Weights of a small mixture-of-experts language model, trained from scratch on English Wikipedia.
Experts: 2 picks a token, a softmax router.
Training: 258M tokens, 7877 steps.
Below are experts of layer 5 (counted from 0) of a mixture-of-experts language model. Rows are named router (the router's row for the expert), down (a neuron's output weights, with its number) and show model dimensions 0-127. Each number is 128 + 24 x the weight over its row's rms, rounded and kept within 0 to 255. Numbers have three digits each.
Before each expert's rows: "raises" lists some tokens whose logits its average output raises strongly, later layers aside; "comes before" lists some tokens at least twice as common just after its tokens as in all text. This comes from a sample of Wikipedia text that the model never trained on. Tokens count by the router's weight.

# expert 2
raises: "-", "\n", "\n\n"
comes before: "\n\n", "\n", " The", " He", " In ", " This"
router:134134136102169092093139102116154121141109116133138111130142098143131128120127117150095107123165092102118098088146114173143084139113125149148165107127104134137135105149154137161099114123155148087129075088128111132137102103114117122141148154144112146147158128146165111129109155095170121096109072132127130082176096152098190136122112137117100118089160114171089112126118113141118119153150
down25:137092107117175118145129096116109151155140141130065173128116177123134152104103116105132126116107124118147141113111105127097106116158140117122161153095129131100112129192142126132113135107155155133159143145132143120111138143139149148166160160153121127125080105143094154126113114191121094144118071140149139096124108159165106136146142098147153140173104134203154159126141130124153149066102
down26:082126120092102130134126171124098117147142175157153114118117135107113153143125139104121114133100141144129071114122071087164169075125089184142150109113101148105065132145090136110107137089142131134166128134101103105112086114112106131091160159090143152154136135131140151094113143162105112181112176125138111130072189121125128134097168119167128099136126142117146123131112103145134119130131
down27:117105118121152124109134141123110116149134115096170136158143172083165138106111153147111139111128059112160125108156144144168145130162171111160097212107106137114130172131128106160106126121133123125102110153086143161123131104122084144142146104127154142156154129087124118102096124116135143113152150094145147151152125140087143135099156118114120161095106150115138123170109118116115148094095
down28:111083108121147151102173094121108149113127164148146120144106141169097133147138089135107140112099089152122108094108139110159103173105118136135131080124099138128149123118074131074099147159110100125096118104152154115110096117156162089125141126075168172180118147122108114115164092133096144150128149138111145135095117122131123109100134139141133129099130124166106162142126125117099170120130
down29:154115108142132095117115157103090132100118098107108130132088099142148114118091175141151138158124130155101128107127136071131119149170108101114089129109155138122162141115123146154146143108109108108153137153149111068161142158105119129180114141161148155180087136156151123109071130146132128129158120072116092079126131127102113154123071090128148157068160165111129147118158154131077153128158
down30:106101126191088134091135111108168151101139129133112143167147173133123146100098145145171105143155155140127140116152116148077118121138105144094126132070100143146139159089109136137140165129116114127140124141137120157147181132144137133112139096095121128079149105134122112153175130135116109095126087130155140122155103132153105089128175109120149122179143091157086122112124136097146118123091

# expert 6
raises: ".", "-", ",", " in", " and", "–"
comes before: " | ", ".", "–", " |", ", ", ","
router:120111102090065098133146107143131135140104158141115150163124156101138141138094095129096096166127124142116139188105169158158121110138069122122128126116179157106107142148105186083102128086124114142160122157150144101152075168111106129103147132092107099135106114134119130174121107107148095133092121118126134155097127119128131091122111105125095140087134110152111145081151117081158103122162
down25:166134109094110111120108190103109125106153152108167139101136111095112134132125102126141109124124118082118124116111156094099145131114144120129149120098133132129067096126110102103116153144110134112096103142113135139142096152101103159116081132114107180138073179153134146137136157124164151138113124172103102118133146144107131168091132108118152072093119113119146127132132110159100125117084
down26:169122137100150143114080135133146103151125121132130134104108096154096148097087170154145103129106184122128122107183150152169136102148162139111153144136152154111149130152111108208119158140139123118091121104130183147104108113148139110121117098150102134096077137097139120145119167106111100170097103129130150138155138121144128152145144124157134139125135107113143121128098148126128103124163
down27:126093118139178106112135145159170156128135129109132151147130097136132117090134115100136116150158134086086171108117141166109171090157125105131156110148128087130122162143140129160124102140113130140150133152116157142163127125105097118124111138096101150128139141135091141150115089110181161096108110095104137160110167133117116171065112145148137166089128116116095117160186152115108128152115
down28:162121112164170154100133093118144158136126140108153118109144147159124121112127124168128147085109103127114094146151105109090146139128162103130096176146144112109127109097085168132128129157146143140121135156084122089124149098170114158108142103113126108139107140093161130148100115157119100130138107127152126102129136153100154118139164119168086143102110081117139141103113147153139148116133
down29:092108134111110087140092079127145145143161127112095129110103098109090148151147125108133199129087157088113143139147137143116169088115125127130101145152129075096111104127135103133147127128141191147110127177090089086135143123113095144109149105106111141113087168149127118126079077114129118108137080139153098153101113152122123114115136099151139089108128168128118115129097131151137125146132
down30:160119100110149096148138155095139133054125156109127110160112116160133135145162142125120095151102136158137129085109077102175136142087116144122141135149096101126107153104150158110143157119126138182170155122161088136129148102121102138132154138127139135150135121143143162160129158131160108128106119137072103096126107160088141127110159138143146087128142134096155170095132107116125116139111

# expert 7
raises: " of", "1", "ear", "ot", "ice"
comes before: "1", "2", "0", "3", "4", "6"
router:084137145111113124123091121119134100129146118136114118135161106132156161152158090139101127137107109155108128143138150120147136150120142146144157116145107177131161101098123095161108132109128097095147159176118086092152131120124153094136141116148102173102154138133128152085141169087128110103156121078129164142145103115155131092145134101099152099102143107134125162128109149124086126148145
down25:111129131095158118132095132106148137093148156111132124134143092167146169152119130127160109166163139119123175133190153139144147151111103139178112095119138129116164111147139124103115168123108120113152102114161125108106153139135131114086133141098125133106133172130177142126134118153151150154118138079146134170068142140123138108139069149108124162096184164123152127096142139151108133149130
down26:140131129152104153154111120104142093130139163081120157111126128131139153117175135089074164137130130148137121095117136153140150143117166147158154147136121141098124148127132089170097136114133155160087117067109124151150105146108163083185095098177159135139127182117128102117181131108124137143142141124140127135163140106131141161163148153138134122107114067107119105151180149204153157074121
down27:165122135112116161094151116112158167110144123090184177153144121086141082178146135063124098152122094134136183147132099147151094178142131133115106102125117127152094176147094109147127145185129131145126151152107145139073113132129142179155130113102114147137168115096134144110161084140093116129106137133096100136133135133154123117150146111131093131102174134139142186100134096153097135139127
down28:114112103171186119121142101143087120109135099151152148089096081157099159128129107135108138088083146161111141084108127092158095106151093113123131135137115096123100147114125121201170159092122119098133099184111093097126132124132110128112138112114122133149122095091116144141140109111165107139112119124146073135127141134114158141130097129183118134076127130135131182131146122133111101139130
down29:150112128135123110074123115132106168136165130093158141178137127110120141127077135102149126090115155126136120103114088158139109140115128155145077117106150124139154177135146097156142109168173128155114135083129138125140145194104160152107101122121150141110106165138153082120114137130136140109126099134130171116100137149116118129122149116104128109105126139130136137163129129104163146123156
down30:124145158172101103118100167130115114122134178187127126104142174145114205159105127129104097129157147103114166148169121156098101146120124106118112109120147128130127152104132146132140130127119149148154087140118181138130114150148167165126127123142123121139120123102137071157108108103141132153135101140116088122122066160130096090095111137167093135132121135127180117179129168134137133201104